From a checkpoint of a small mixture-of-experts model trained on Wikipedia.
Size: width 384, vocabulary 8192.
Experts: 12 experts in each of 7 layers, 336 GELU neurons an expert.
Training: a variant of SOAP for the experts, 285M tokens.
Below are experts of layer 3 (counted from 0) of a mixture-of-experts language model. Rows are named router (the router's row for the expert), up (a neuron's input weights, with its number) and show model dimensions 96-143. Each number is 500 + 40 x the weight over its row's rms, rounded and kept within 0 to 999. Numbers have three digits each.
After each expert's rows: a language model's description of what the expert responds to. This comes from a sample of Wikipedia text that the model never trained on.

# expert 7
router:485558508459506532497512481451587485429570506514483497500539613458469498498484511545499492509524505499487467612503530509517462499486483500516472
up16:461544524493558552478487530481516537514462526496565486467478495407573495500491576494562545481525459545430505494469512498511461471487575452521481
up17:633524538570581416537517498538533507497557432530500492508573536481486501537508530523529450430488546572514456496427516501503525519464444475530565
up18:524494521499406508513505474511489484451511443520492449392492582540586447499525443477445492540482457501519468529539516510502508541460495540449544
up19:470479515498527488517527566480473494463526508472562517502571451531475546497441455524413522508442433479507552523560520517460476429535497546536532
up20:465432538526521507595516480540435442464577532481467538488503547542492499437510527527562445496509472481572562506475499510507499530466600557547574
up21:537518443529539511563512498491499414452537515586540490466559449486511470513571554561503563512556502476549463509527500450486518597492541454492573
up22:549436482458587494503481451511527588498546492473562415476463435530517481514520475486529535462506519486520506482581507433483504521552471501458522
up23:528480461476524415472495510485437458491512545501515521492491549511524473486505515498494505475561521487512475551515509493521537486463504458545577
up24:455445453469543562468506446571500462502507477502538503469571487546497503467475500417568520551520538503508461496449491487479468545562462571432477
up25:523449425509539518518452438502465545497602483562435477489544530529466486455544466582575517516532545500519477443549548488521441481472554529534489
up26:575533457497563543437546525516476486383432472446524507458526476510528513430541523447439522472445496550477519523479578473510504525542439528453502
up27:554493504458485512490504473471488495511493400490504492531521543524507488471527494504461469505530470578537557586477498489545463548503506603536522
up28:486491547519555601415513569461471485439467505556437485507550485450514420561583442495593475508514453514551472508478492447547436564562435466479551
up29:489518434498488465389479475465523431478534527555486459503518511517502487476477489443471489470538475466575418577475532530511470448536504526415560
up30:556536452454556472489459536496512462540537501549455523511441500562511467406503432516505497510439524487458433427630532478428402540476467512523513
up31:459510435486553560543535524583478543428483537533469443581511447553485485544438540518504529454428428545450497552491543482580455515554501485522571
up32:424569524504496494546471540521489588503589456487512506580492507521513515447479434534510478529481555465558477517528486474495543468436456510508498
up33:474468521471462445433452425494548504535510512559555432485482561533508502551475483504489505488493498493487478514490552550487543487607474488511455
up34:621491520500541489458511484457577514521543481449458546495479489517522507432455486444529539505532480487497545542559558491516478539491504459528458
up35:530509512493489474455461561542462516511497463545581514537480489426529416505470510475490535437488531486457506537449513514484448450469477513494528
Space before numbers. Standalone space tokens before numbers in dates, tables and citations, as in Born: April 18, 1999, plus currency and degree signs.

# expert 4
router:483450571518475631511438529465545474543505547504475550519544515468514524535492537419429531507471457450498506458481527494434453591495514500524527
up0:435512536576506521525503500501538537460561501453508513502521471457544504519448434541438478545524498443483418498451512464473455505466467489612488
up1:488539522491495530514526443555537547456479436446550526524502466598503494413458465498501524559482502526510529499473579457543479497535551536480537
up2:467481531506563504560450457551545527485509499478528527469499530502566561459415475562491496482499507458524525483536520481468522511501484546506567
up3:525492469465524417519423534511488489523500543450497514480486478507454479486560487468441433523571463467521497459533571538492522543481467477533535
up4:561443529490435497532495497547539477575551488557499548509536494483512520530480556479457429503472543481525467489479532533482506484549524522551479
up5:542428585489445486458426500490515497512485514497518491520434505505524477495397478472484522468489478458456509521474525505431498507428495545571556
up6:518530510528566477519551500560476553513517497451525546508471464460504458497575545429519482464567500504451522451485537540485416488508505432500417
up7:490485542436489492446493527442525456473537559577490497534538503507435544531482459532443423543515539461409467565546559524504477500544488507495478
up8:469467519512564563472502552461551550505492520567395502504497430500469491442444541464557546573437491556523542559441538464519454447463488474436545
up9:525520500463488536470476553490451501515480526499608508497487507522508477510464429477488473450489529473512508499530505534524459505584464460543471
up10:514486486467466521517460523521551458531475500551542510484466413528510518470496537521453521539508448495519480521517460490513520545500493462500425
up11:513486497505459482440547491539496443422455499468489501506494551448513493513511537485535530485436435439446522478428522495500435467463443471505493
up12:479464452503448536502581588510529515476592504568441468502510480522469572500493542417461516519461513461428486527478513456519457477567491562529477
up13:508491422439504549500449553430482500440551551454512506498507561588542402560437464514510507468511464515508468505487502528567550501483539511506493
up14:576551471553482546474495589488520512500481472528503486559541518545504499472497494513463496459479490437527422491517557474517472495521454513425551
up15:492485485529523498440567432469535481577484466534456538540485493543567526490547509511467484559553535480500505483492551470510482522499557554481496
up16:497518419553582518518451577567525503522518464494495506488460488504496504473521534524526577617514460512511440460457507515407518494478516501432480
up17:400521546527497461485564514478445435533510480437429523444492499471562509430477569493505543481422561428596545490448491522488489528469565497484517
up18:516511529527541583533501526444476573417522557504503515439503514537473503526507460488603511449515529529510545543626513569481527516439527507443509
up19:445528496514455468557432484516499568476541524520491456487479556485469487523504517528480524546549479539529532500483534463496452458439474545377481
Sports tables and at/the. Pieces in sports results tables and team stats, like country-code capitals and freestyle, plus prepositions at and the in prose.

# expert 9
router:481487505555575501464453548443522442472540472508479552467506486439527533489519473401475527460521515561496471514579533479471446439537538488545437
up0:487508528468498482462534459441484537512478548515539474490457497513516435432535504538422506500488558483472477480556499511556566486468408526469513
up1:445483502509515524547567450479480505461464462538511505522491460506492496487512480441443480504467469468473504483470482473482437539506477504556501
up2:504558537497490494462481462537539539466465546465475494405476519417508587504495483522540582489542457423522483482412495555457496526478583491510451
up3:512554469416462526407455469504507459522442493490537484508474486441458453511472436512433545583516493504571556393475513433471565533471512552479497
up4:506543418506501469520474427550508538514516500442470537410501505424492541510497471558468521493477501519501575446444454479534486456593534427478554
up5:472523486495529553532456499531495517540486513495493525509462505549437476511540586557465545436487457511464487496511547511549455500479504539447512
up6:495443462495435513472386568493556483528479531504480490477499498535505431582479494510455504474464491403403560490393494495424519449524534453473422
up7:473444479544514443482534510604461494506449551514508472517414508517565523521495497549446553490510432479466515473554541493566491508523507540494544
up8:471467478535531547538439462443487540501505546499535504469462509508411518486523481473556468540462472503434491465551500527535495483522560502525584
up9:597480492562543436578432508503560487475479525550456513520465588559539537480495520585490514516525542472525524471544516511515533567464502513503504
up10:501496496430472476514477485497520495469540453513554559455425456457439400506506496494500455498546497463511511513491558560518443451547525506568575
up11:529471481535489521488423485458454465553445526523452430508493514483497459408555531421515498531467443486437527522463573458460469554509531392478457
up12:548500404489472439451420554538507443454558471469566502462516537490538545505504520453414481523557444465485507480453519560504471415445542485542560
up13:497542502454579532467564525509424496502473420519467453511499516513511508444463514498454482498525531490512465528515506440500495551535476555518464
up14:534409515590489538483544505499499600543513491492526470464506499504474435522432551421494543494505511494453476482468474463462499557501478549532457
up15:499505439492575503482589515480569413507474499539491505532561465464470513526497596471505449546519554536503544590430497487528466433495481523555506
up16:454559481483416457453506483534486449470485525476494460533453519442513466398498531572550412506511531474385433505486472494515580544527595486419504
up17:493542458501528512450510490465517492516463509551530447544482518470484439479468423448521549577550493481537525438535464498471476454467517561487503
up18:539491487449454530555442534556496507430539523550489510484507534544495516457463490462505553474507583487479520459552578557507472423541494459427503
up19:522549475529483471444503542509491459436547489526445526582523474607544555528521527515495503457499416532509536565468453468508507520508501417472545
Common inflection endings. Suffix-like pieces ing, es, ed, s completing words, as in b-es-poke, b-es-iege, sprinkl-ings, plus sentence openers However, As.

# expert 5
router:454536373525489425484516511481472565546485482465535477491560460482519490538556493481481536545481485418505570443508471531520524478523519584492544
up0:513506466512463450547494528501484495578548448540535546528457507554552476531494462486458464511485501546582530538607490484479552528589513471481550
up1:497543474512474519562524441519572540466477508540497524506549519449482496572515361476483482487415500497519526545496520547518487456511463480454559
up2:535530545529437503473495494491554454506483435467478479545493526521492563494453553448573509504427468515450476464512542551511475577519495543508479
up3:454516458544563472504434554604525525540525502567537485579551484449444456456520463438511455452504499532492504427477495506514508491501464534467504
up4:437452489487427454525444458550536555470499517493526494516487434452498471446573546473514506515442505499491490437464435511491465458558582485511486
up5:499401469480509510478537554526479487541518466528554503513491502566451444455452421546519438517530492508481516477486498544519503537458545509506522
up6:509536485550516504438474492527451439500506458443472548532510508449482495490550486418545491503573490482528529466546501506465505433443525475468542
up7:532504459479428480468577446529477489473448488529426577520466468485430480469497526471485553460516459496489492467517454510565555464450540393524441
up8:484589491516470497409518402542503455491479457466480498497545486539502482486479465560471555485585457454501519490473512572563525578527529506479487
up9:546471581446544459482478454534470552460482454478553489471435537406497477455507461477449522416479441449488574534510426471468517504502466521484439
up10:490516517516519480460475465441420520483453528533504462500487419550463419464488516444451520502534538484472485468491476460482478505533511522514516
up11:487539489470507458468498504488563528459466461442438467572432513498432475432519474488561451557512531464534513544513445500538481546493565515545507
up12:475492533521470462450528486474464480472484546502543509471469544480462459486496483420426508485512496475465497476544467531458552496522465520486485
up13:515485470462517566539481495458551514513492557483503474546462484464455566509488552480482478502535451460511500433380451542562460459538504499521457
up14:448570494461512474500450602542515499487489474562583520510431474566507563597488466516534461480474494533513527506531452530518456503499552488549459
up15:547509474495544527491475532503489526452524412444503519504439549524535471584509520477395445499488494491504501558463518575510528409454469465545520
up16:481470491452495471497470519487554495500458500470480448398547520529400565522515508450512455536547525486509488540466535492470460516544477591463458
up17:519539505520540473381533549493539548472497449458477443519555433551496479489608490533531549446452523429536571507500435555509522501510601474460482
up18:553441508486589515463493487524511475477514519524499590581496430571454538499455469526523461552489467443497508516520449524519464442459439541491522
up19:465568519502469528512531468530480536463540509491515523546465573454496417531460508513501474535539573500541366483502553507514498539515519531490398
Name-internal r/ec syllables. Pieces inside proper names and words, especially r, ec, Mar, Tr, as in Val-ec, Liber-ec, Sar-r, Tro-tt.

# expert 11
router:513471449572457392523520490582494545522409504528473500472510483554381462495518473520558536507519399526481508496507506512445482538459474474519502
up0:481505523493442491509514493539584483486463537482549444489442513509499485518577494528522483535476432499504493470531520444475553489487516501539529
up1:530459520499524508513431504519554503554477516507546534505419520499483491508460446536497498438531530518479551578532488470432484453517538483479463
up2:489493443534474480443569497527544534498483542488462541520557456514480473484562461517475501521461509511482445521484513581522456495395495523508499
up3:450432449500490498556526493473537461477476492489511598516520510467510539489516566501512505512487581505539455538531490514561512503554527488529523
up4:519537517549509473503505522537432556469429444456552463427468494450430495530474486559423541478506453514515587548509499519518471552492498558593437
up5:565505463522554502503460474512543472556548528470441439550551436512462489540510488493511520465475543427520430465488535463514513475518448511518462
up6:462506554480513568485530498545550504466516432570525519510452474443514508511498496559568456500428522544503506483462464522519558490446524550436458
up7:508492510528526438497562472462466465458533511481495493463423464521519471471540508502555510521492522547625578523543534500545450511444479467466527
up8:570491510481496499505453473441537523516465509447533514510509550490500486486457535506520460509458517498527532479506474566515394486488524503497574
up9:571547559556504487501582530454498510519562457463519451493523507467497564471503397447556484505522474573429564440495533545541479519470491443541499
up10:507495458445563494546534462517513518553517543454479569456555539525544477494499485463468486500515531554532555492462538515541527467529483485567522
up11:467467571547520519501571479552504502462528476521556467554551562609508407507464470502406463481493478481520500488523497538492484500570494530453449
up12:480503517531482476423605534572549446565550538468489382455481484533495483526563569522544476498513489449507577595510497491517479408475519521524465
up13:541498546494554457500520549494413500367473485461541480540471510499562508511485438559575558539536524489457520530531482495428524593448483483501483
up14:567543507591488524417493513592488469483420538513500508531534481469481431519479496466558474515469474503524470510445521511497513496552562471452435
up15:495490435547535500576458544475467520459450510429478468506490541513464473483475471503516506506464473480560477475504534460571548506494483468454487
up16:499519478445553582537487550471472472516533541522543491426448515510469572504505524461569567489565459437468530503530477514560526466532519440553494
up17:535478441572515558535529486550418501524529523447457455589525465466496495533490481460509460480572543487507535533519469383544472477445551459501508
up18:443488493561501455515507519494497502513546485529487446465533484509436411442414545477452503541600488493476533450404492521500503489480463580530472
up19:454464529452527499550452459463525510463551471497486495494475489457525517438460549506538546457546436534544497476539538526511515481488479503471524
Latin-root word pieces. Pieces in longer Latinate words, notably re in increased, decrease, acre, plus ations, ption, and words be, well, career.

# expert 1
router:516468438567495504514507517480477540517530510504499443520433449561469485477409489532506473485523468510512476485520541469496461548495543452565468
up0:531442524488488448506457500539537508499502476499472480485508527485497500490555513422472422542422468535457515500523456541503556488545510475483599
up1:543555483469456495446539474542467425603552501518485452449481506520458433523525454512477456438497492454483431496464509542516473546543491615490502
up2:469456478521541469429532568539483466441572443588458445501487576523525479487494500490498599581486531499498454494545424528545526521603497472495515
up3:462537517539461537446537509558473559549474460532441493527524522518562518480481518523548491533496509524502505504430567484487529498501538485530481
up4:501445460482511462453467512497454482507488489532473465474462489509522531490473481489466473488523497472417510514464534566524501539569479483472466
up5:528453552555565538463514550446412513439493541514465526515493542511509511450491495488499479516555461538538537519558500484534464499519489534453503
up6:540562635454491527474533497499462483419549475481486452530520504502572467448471484513483463467452499578478498506493540444453545522499494565429569
up7:463427564508503462572424505502528526505481515456530569480492472526545535545474491539550525431468552454479503512561512557602437516470548466494427
up8:509517551505510475547453553493539416476514512513485442520477464520496517550494507529461521547508545436464456550468515562556509537553515539439619
up9:555506512530549538551475472403498524630523432504478489458471503519561485538478499486442501490542501462578466485530538483492555622490510550535540
up10:531559472489477532532512456543478490542508471554518450464444496410536488550514507550475447520448484521501439465451470469531421469562577489496517
up11:490496503486539505520473502487516553487457519455509583435521520533584463509532501523540484440484444531542443525514448522558470472465512466591466
up12:522479519432492546455525511499438448519506476506518557466495499508542524457463437548512436519440563484583518537514452500494515491480455522564478
up13:482489496467486550509555483459503530507543528519522464484488520484514509425485540574476496436443418534553515498517437506497532529506446534529535
up14:539549574577498481511497540547525556493540483486493487463518461533541431434487577477550536501538468582496470542483472439510445478562493454485493
up15:545520456459489567531512612560543495472516502568534559475511518547475475447502549467445404454460475534479478557487417515572585523469552426532509
up16:510505543555601491450519476481372573536533450483553516472515515503530473476542486563427503559479545468478503452532558454517439477474486474545485
up17:452520471592508497421517465483417440485543542450532545549422562459509520525475420531496623510521481528498465531532522519515467501478446591527516
up18:479561410459511452535494503553532434506490488533529420505493476447498468447591516483511416490491496467546556474495557555457508547492501517472451
up19:403576471554493500471457506513400475466515462485457507491475543592541499484439450437466518512560475470477504537554512544520537476529514501521555
Mid-word consonant pieces. Word-internal pieces right after a capital or consonant start, as in D-ri-p, Comp-et-itors, Int-el-lectual, plus some whole words.

# expert 10
router:488486477473500526525517443486503524538452520454476471498509523492434506527507539586545466467444467412510488476515484513555453478472457438531560
up0:518567450474410549477502510554543482550549434579507600472441531447447507592515510507531478462428629520436493518445564430544487489541526543493515
up1:532528468512556575502437469499570495519454526473455468452514538552503542462459438544494436479493448557526485516534568551437477456509495525521504
up2:543402543466501465565501520433495515490473518541490397543487559535473493495480457491498517518531445483492478548494487477438443457446477569455516
up3:507496490555425537454508487463507413527471561480485467524467456468462512522484581451439542561518407537468501469531473499555423582502458530585571
up4:440433467495508499485524482565456496577425473536569503562515478507483503515457471558505481489527523471485528535495489569561520484508540457395574
up5:505471507523515499444510482433453418494490584528431498540505493529513466555525377547524507564488496576533470535545521532555517506531480585497512
up6:500521488517467574446481461556540513503493504489508450496492523469530516557460552465516502517477524499517458498467411424464570606491594433487548
up7:485537478457512535442500458513451432494455544476489436434506441495547548486419382458491450483547463511468436521524512513477455503493496458478497
up8:561503507486546515553518487503453453519525500507545453446475522517463449512441546468460523536518575510505494483484493531545511484444443541539434
up9:483479460533504475494514498530532589476512479499501521480541472454509487469495532593471456458527534463517519485454510520521509424469546516517449
up10:528458485509500585571500519526480457445533533504509485516497484464506510444511515472485570513565460438478517494448468512469499513500477491484461
up11:477510504480526450454540535518498420602599492519509518543477531564446475500446435492547471559501490530541505515482509440505505456509498524415550
up12:513502490489566488525483485525505518436543463463489480465532497493491615542511522457521484415443424451509509538463556592546518560508540548484486
up13:528464520560537455437486500406523503599476467554504466523464489558535488497481536441535493527467543472547474506484552431430483537465520472463484
up14:498523509525552496492480512431430499554504501602471523551536494482491498503438422525494487499438490522542503540462525455475478538552478537569464
up15:422457453496495510537540567489520473484520455474567481532537535433519509481517405506556563481470518453481545517547445447487443511548585509550534
up16:452595487542474482510414584518521492485529507398553559544479501538506517449537597478506560510467530555498529529544482572529480504481443522516483
up17:513472523431478595514458486428445454495535503493534534505526470500541510500478433507530463471510510497482519472496419614552449462534490494532498
up18:514510488538565573559500468529543488470458496495515488529566478504477448440564501524551538421507511452533470469495578529456510539491479543458488
up19:438523509484489495504463461510481535497448495541493549438470509543524528524455534490541478577493507521515479497483457500519481543561485498458544
Numbers and am pieces. Digits and number words in score tables and counts, such as one, two, 10, plus the piece am in seaman, seamstress.

# expert 0
router:493562511462494533429438536591482545533509518508509494523515465461530535491514511481526519495516508540512494501458460496560537492442529479521455
up16:486524497452473457444519424558473531523507489489484455590490424466528537539545523481548550444520531494564554454523528499505550511540491469532505
up17:479458525499476488440497489404413529516471441435450482467531548599478546562429537530534481454551480466487567512513562481444493472512502556463574
up18:488478490527522492542525495551493598513396491573467509523515425529471560536519527426488469526502490468533452507526472443426640511557564521469569
up19:512421490519491543487474412420520496525511521539517474512457619481547461418470466493522488454501545467518465456432507476511442461520581467475490
up20:486418495468481436475505505537465500494483524522448408484461443436499489516478468527502538462529536508479491496488542461482476486494469533486524
up21:545499503545515483494472512503474475434458497484461462541492443472518541527460482454443521473494559559530526514496458549474493469558519447475495
up22:423511501502515418568485435534502523459462644491427486507548548537485470458513530491495518507539481442544480544583517530528498440537426477452530
up23:459503473478542497595459551527540477442576521498466530447478500478532504519493478491502493487498491470469504424530439503486475527488512462509418
up24:525520515548491482540597536461520525523515484493567470524496586503477533474485484538486495535569581512496473461440514474527481441560521450409512
up25:495579511453539558534453500456520511500469526480475545513525428473468514547481485513489445459454560485515484456515473518601476471455530450439531
up26:551478555523504511470517498464483552496401420504453536505501578542532447448491555483499436445547430529561549488452503497509512424467476574440515
up27:508473580450441502473495513486514489473510499484525536515532514548527477465492505467562523518525500456451540540489471501534484498489473603447449
up28:463522400502509495482521413496520544525508461573463523574508537506478532473422516486532505501567496541482486474435518460459479526511509484458510
up29:488556466491519461455479514525522465512446446527490510456546464523471575541525516415546508525535519539478466511541547478598434472510499484511498
up30:492445588530472480491520463409432576463519557499540499500571542545408457509410528507488537517530502553454517454515491507562591577512519525459471
up31:549530547453442494477508422563552513540488511528490509456556522456481516497544577511537482515468435492518520553452506538452475440548502499516535
up32:469491477486527403447514551465450511517469520543508464454552494514522457521521419518533516532520575439504452520537495492534488455551470492528531
up33:462485552413529491589461609538439506506536473520552493482563475538562458491545575499529454525475507551477478560502500490482497509455514567491547
up34:486524458466509483452572598507468475572544538564451483481523479495486503525475445535521547454509484540442534546543517500487557504530549502555424
up35:473533443537495535450537484507594527524494492588548531543566463473493486491490472458596427510583459498463494464456510524495602572503492515569542
Commas and list separators. Commas, table pipes, colons and dashes separating items in lists, tables and appositions, e.g. a comma after a role name or a date.

# expert 6
router:526429561463514540503538496539495450484512473487522469518523475572518474492490469591562429465546582583482489562522404499529552471541484507401542
up0:542505502575499536522506529469544561479522534564511497491531481490513505455466450515534534581474447437516497512550477476509531542500475422537455
up1:510509447405487460510514490491503416497486491472542545524452583512470534426516485526497501484391487424556525499478462543407499519509527537491491
up2:549504510493496544556444504545521526508540507543488508472530521550501505532543535472535434476512470382486453495488410433504562466533483477534507
up3:492568523493487455566546450544484507484516409422496513478516482500604559455447485526580452553473447496517548548464490434495491555519574494512585
up4:546466532487534456442521467466551553547457474414475427519385587533467561534503472538580407479475505481476534494494593552578470512526545495441535
up5:491504494472562448559476523508428452502500430478547505514514509561508481478449446507592500536488486490560506495497439548488504447532589512549543
up6:514482500495554495450454518536504557506462500454499515458530469503523494501521470512517504489484501514478471505574502533508521473591575538540514
up7:494525489526501432546510495582445463523465527468514508552466543560498544489510511508542470462511474555478497490606428430489464476537567499543493
up8:514506530482544451546494517431525483496509428495526530504551535532439575544488559493498506490483460507493530519508456488424494442482577475465561
up9:502460507504494490557517548476447470497561476464478490528463504518435547477523571573545527507516497472449530489520423535437485515546562465479417
up10:543501548539488497532498452499491460619529489501432483460442502509481501504504480470484503483488501480512488509511420529507508440515446485507431
up11:485475627557505488456508418512496464423467536535535495439464452541443490569519494513381505456573507525464481493483477507459442495534495552543505
up12:462505513485486486451494583570478491532480445454459516450444526476539534478527505483473408601555545491419455445548456479492545502475557500504495
up13:516527550496450553523510562504531386510495493426455527494500495532541464486507488468482500503559526457524535451591450597526428493508505526500520
up14:471383538453512539475526424465519446562545482509511449487499537501500503501529583494557475450497507500504471479430532436543440527475518437476572
up15:497527476458471493523562534435514473449554468468503461483477451468504514452526530494517481504482482470560438487574484531478412489510488536506499
up16:500461554444572463457472463415508529475503409498496466535475439526494464502554442557486494478472547530519480524593520531438551494521444512469482
up17:514492444448468450516504480513530519539500417507524488518420493549475533485435536526513541517442493489571526487551527511501488495533494431476539
up18:569553516504563541496469546459489493484528501459452489522480537502489490515503408456478553492526444587583438575517506493474463540479436455520484
up19:559477499501564466486439461526553502517487533550529469552548603549592507502543453577475484514451499451501521463441523507438485495573495531509496
Domain letters and word starts. Letter t in web domains such as .tw or a.e.t., plus word-initial pieces like c, dis, ex, north in prose.

# expert 2
router:562554544474512544531564491548507518515458504508497459499490495497586478503491470500550532496499512420482530609470506509499547519415556553507470
up16:540473545486595542533493477437495471454567488547487448519518540544512504491474480539547473440580520465476591427592552503528508487448527447525470
up17:533487530406424591471575504479538424538529491455517584462470555487451483449553500480481561561504464510554485535491455513564520492531456498484517
up18:564451557478435490536512513516492550555492557457485479469519565447490373468508517481504526474510498490511536491472582488468490477509464456450496
up19:454495524569538535512480481499463488514472479515558466477538435491572465427487496533539478623525419552470474471512486484444559481464490514503470
up20:508483486457406538465462513509429468567461421433487440520471505497496540545466498524485519491479599492483485509469503485499484573470554497546535
up21:430504578501516484539539480483455539467476516511444534625495573478515454545519561512456464508490493445549511493524513498469527470536511445484504
up22:560475415525547536515454523487499464488459435542477523534558497552467557493465528516556486471401482466515484480463480514547520474475525521447548
up23:508498533448579570494519497475529551444509548542435541489516477515507471478524537472511511539542434464513492499468514523499458499556486424500484
up24:514567550546561476431501516468486484518489467468559465506452538504464469483556488509501539467416493424537521549523549515478451485479495472403522
up25:455525525495539510516505490525512503508520584506455421511510613409530479453436536539476464487562505436512455490493544513519480482514447552443582
up26:451564553533511494459487569496510539489546491460514505509503431502520520499491499501489571519576498475477550538419532386417549455522489464508557
up27:492496536448493498506470452530523549470488498486574428568453576473459521513486519546473479462441439545473484377561540491567512497527570503496520
up28:468481527493580443473515500579447497461491502530477496447550535527446506557521486475507504481477581491483519474607495523522487488496467433542508
up29:546570518445486471556478368443555439458536518475515520405500507449535516499439517501536467482526528599477492522458524515431491497488468527569519
up30:464472496453552511491574367518507490502470492565541460502516428444512535483525521460518559521512500419460503489468538531512461473532469491534553
up31:434563473507536488498487484480523554470555527479505574417526425418453471522493442568546494426517507463463552434508457486459445460463488512471475
up32:495493609548526522492439535511483499485484467474491516458499498424524431540526515520518529531451419519490585481467514489520505464538519535431441
up33:487478466539505431475528502426491538558468486528503515507483460507523485421464512488526501434463476476502507481553391504529446390459588525523548
up34:460548503451521464484510501486513546502467574534493509489515501435415451484466498511544551454511510421459486526490428545511508516554506405483517
up35:527438469498550490476444460455504477462574476554557473491481541501505517488428443481527491537493483511475586477528516481526518486440561461500584
Sentence and line ends. Periods, line breaks and table-row ends closing a sentence, list item or row, often before headings or new paragraphs in album entries.

# expert 8
router:497471558450482420476465516514455505421515513503532583481416541576549510455545547476487518495462552494478514482492512493509493414576461501392538
up16:488472530459489507518557515472434490474526453507527514509518484502527425480547500505412487501411505501551500441540525509520493442538497511452525
up17:435457510491534533528557437492529491564431490584510524460505534487510498484525502498558564471433464464503422489469498518481459463465466511522420
up18:476450523511517496470449531507491508466511550517440484470529510519528515441451482531464475510497471507520485478454483484394444458489471534539544
up19:560507490466515542485475499567489505498434490502473520498458467546487500511447513511457488480482459469468546526583553562467480430544469553477419
up20:508482499518488529444546489446495500554522495475408551476485612477492495537454510610540549481455531429461515484466451493487524543502484496546505
up21:547532464436432507520504564496565480455476490499485525544524469499504562528534525487556535421473458463546491470506545521538470504486425546498523
up22:472547494508500507623550525426503527567518483571471514539463482496529475529495491479543543529461522462559547429442517450449498591511529545459456
up23:466507517450522547522480555566555497482527525500548464543517532439492467474538535508525489535463499484526516500480599541541532530512542588424442
up24:470455561505536479475450498498474502613544526565530454537478456481522567492532477547568491465431457535504434453546412463576436537500496479546414
up25:538484468533481461565494531580446475535461526535495515504499471450557534481523438545510520548508462456491472456495473489485551497504449482490524
up26:526472491516572550540410551475458468443430472537434543521479475475473479469490555521494503457426547555536584487515564536536487486425548491516464
up27:456517465526542421443413491586426494515460562554521539452448581501544529519504493482642519525549445485537550503481481543474524506506544545533534
up28:452572558521526464586508469544512466477506555528486466506542520492476519478523519397476495511497454476554530496473471524493468496513500436456475
up29:495492492563564508569489532448485415526543525524536531499521477528541512460453479523444506588511568549532543441572482499492491542512542502476489
up30:534477509481505543594523531572435508490535517567522519500503484547503523488466538462517414424485520526573477561561451485504444494505544499508501
up31:556477522488521466490519439500504490429467513511432549497543549479484476475507553550486524450478472532564533514471540567544458474460501570509542
up32:425460506517497562547518487514460462542527547482547482507510515525472377558488625539592472507484435443484549473452483491497518508503551504508496
up33:477519443528529515484493511561463485453478477547428523484517506515452507478400498444449512512445521478479472551506485458506460445387503496517538
up34:516507478475542528516504446503517493398451532518468554483514562464496484499506449494534475506484505605525526371473469516484471487480531501521487
up35:496557479511565447492510485528460565443531457457465499560429470555519461428496507452483516478528532498574470448498476490496476578503495467493451
Prepositions and conjunctions. Function words of, and, to, in, for, with linking noun phrases in running prose, as in sphere of influence.

# expert 3
router:470439459504517505538559413490474464503560433456475505556461546481514552525473519535439396538446552550527473511449505508542557541543437505471512
up0:483449491548561446497497525416513500470375540506551441499580455419476402518418514573508424539512513468477514501484522541503526479574457467554544
up1:547447494509533468408453498453479499455465485444481504600530544438511475517496463537550461544517507457526507416537503476490423550508532533447503
up2:539485451442480513537529480534451552489483496482514451507505489556495410527472554469430487478514516464575522481535518452441552537549537470562477
up3:529439556485491548524453557525485578527555436504506554435456559469568496513524520473413387535490561523514519532509455539435540398509557473572443
up4:508493384454516487531491427499469528530507467523535544569489435527514440518544481472442459503488476540481549480410454479494590519542512513480481
up5:490528544476482500521558487474519511486512462420596431449493462512530541508416516480446546507448509567498488520506471514531509482462465547495490
up6:464436512527510468453499478404528507544532509494491530523483515541538476526570447500536490571502532488471548470511523526525542488483546584419562
up7:507414444493506499472514490482529624507513523512547523487500536536499544469444500473549480489539495505530472424522521466524481434543494496497513
up8:570463467457545464534466479491535521532500477492497433478505542486499523494522460487580472548475536486487506494483522511479492475533516457447466
up9:535477580514518511413424489534433483488521457530544536556565551497448501498497482480472469487485497412571471504408513484478582517543491445578478
up10:543497449499486500513537528506490534526479476477508493498500471436562526500524491482504511487542517461535467482503501476534533499437562502478559
up11:463501506485584531513489467494486462520546521541531483463533492488537496511509486481453508437554477612534459529462473453486450530621481543511472
up12:413460482508516486423461499475579524499513531449471509430438489478465528559524509389498491492523446501522540421477544521536516452521486538522473
up13:540534548513399521451538490573488579465458529452481569502565530471552476491538528501550509442547524448496554504493462497471540525509503507401497
up14:456477482532493557530538485496535533539479494510518474456520513473523552549417475495502498450449485376483512601482465530500495488549485505562615
up15:422479498496529487507504443492507496531441518469470509506450574499537557468468468478474507507415493507511486487500473509534529494506471520560477
up16:531522472563465434543490534500390536458553453489477463490461517442513504499476541474534567467518495532513521538516505467503433519613490511479565
up17:423448463439523431479479477500541503540531544436541469540502513501528399492502551493539499437452509541505464548520509492535609499527490507490399
up18:495488490479598510479485549482549528470484438531515524498472466451536516454460560471544529503452432537453446566496433581535558489489477449518483
up19:478565506496460529450595493469467469506484454511450449481493555442550457478488504471474455490532538511474494543521556481506493480509482475506473
Foreign name syllables. Inner syllables of foreign or unusual proper names, such as Hipp-od-rome, Hett-em-a, Lobs-ang, plus capital K starting names.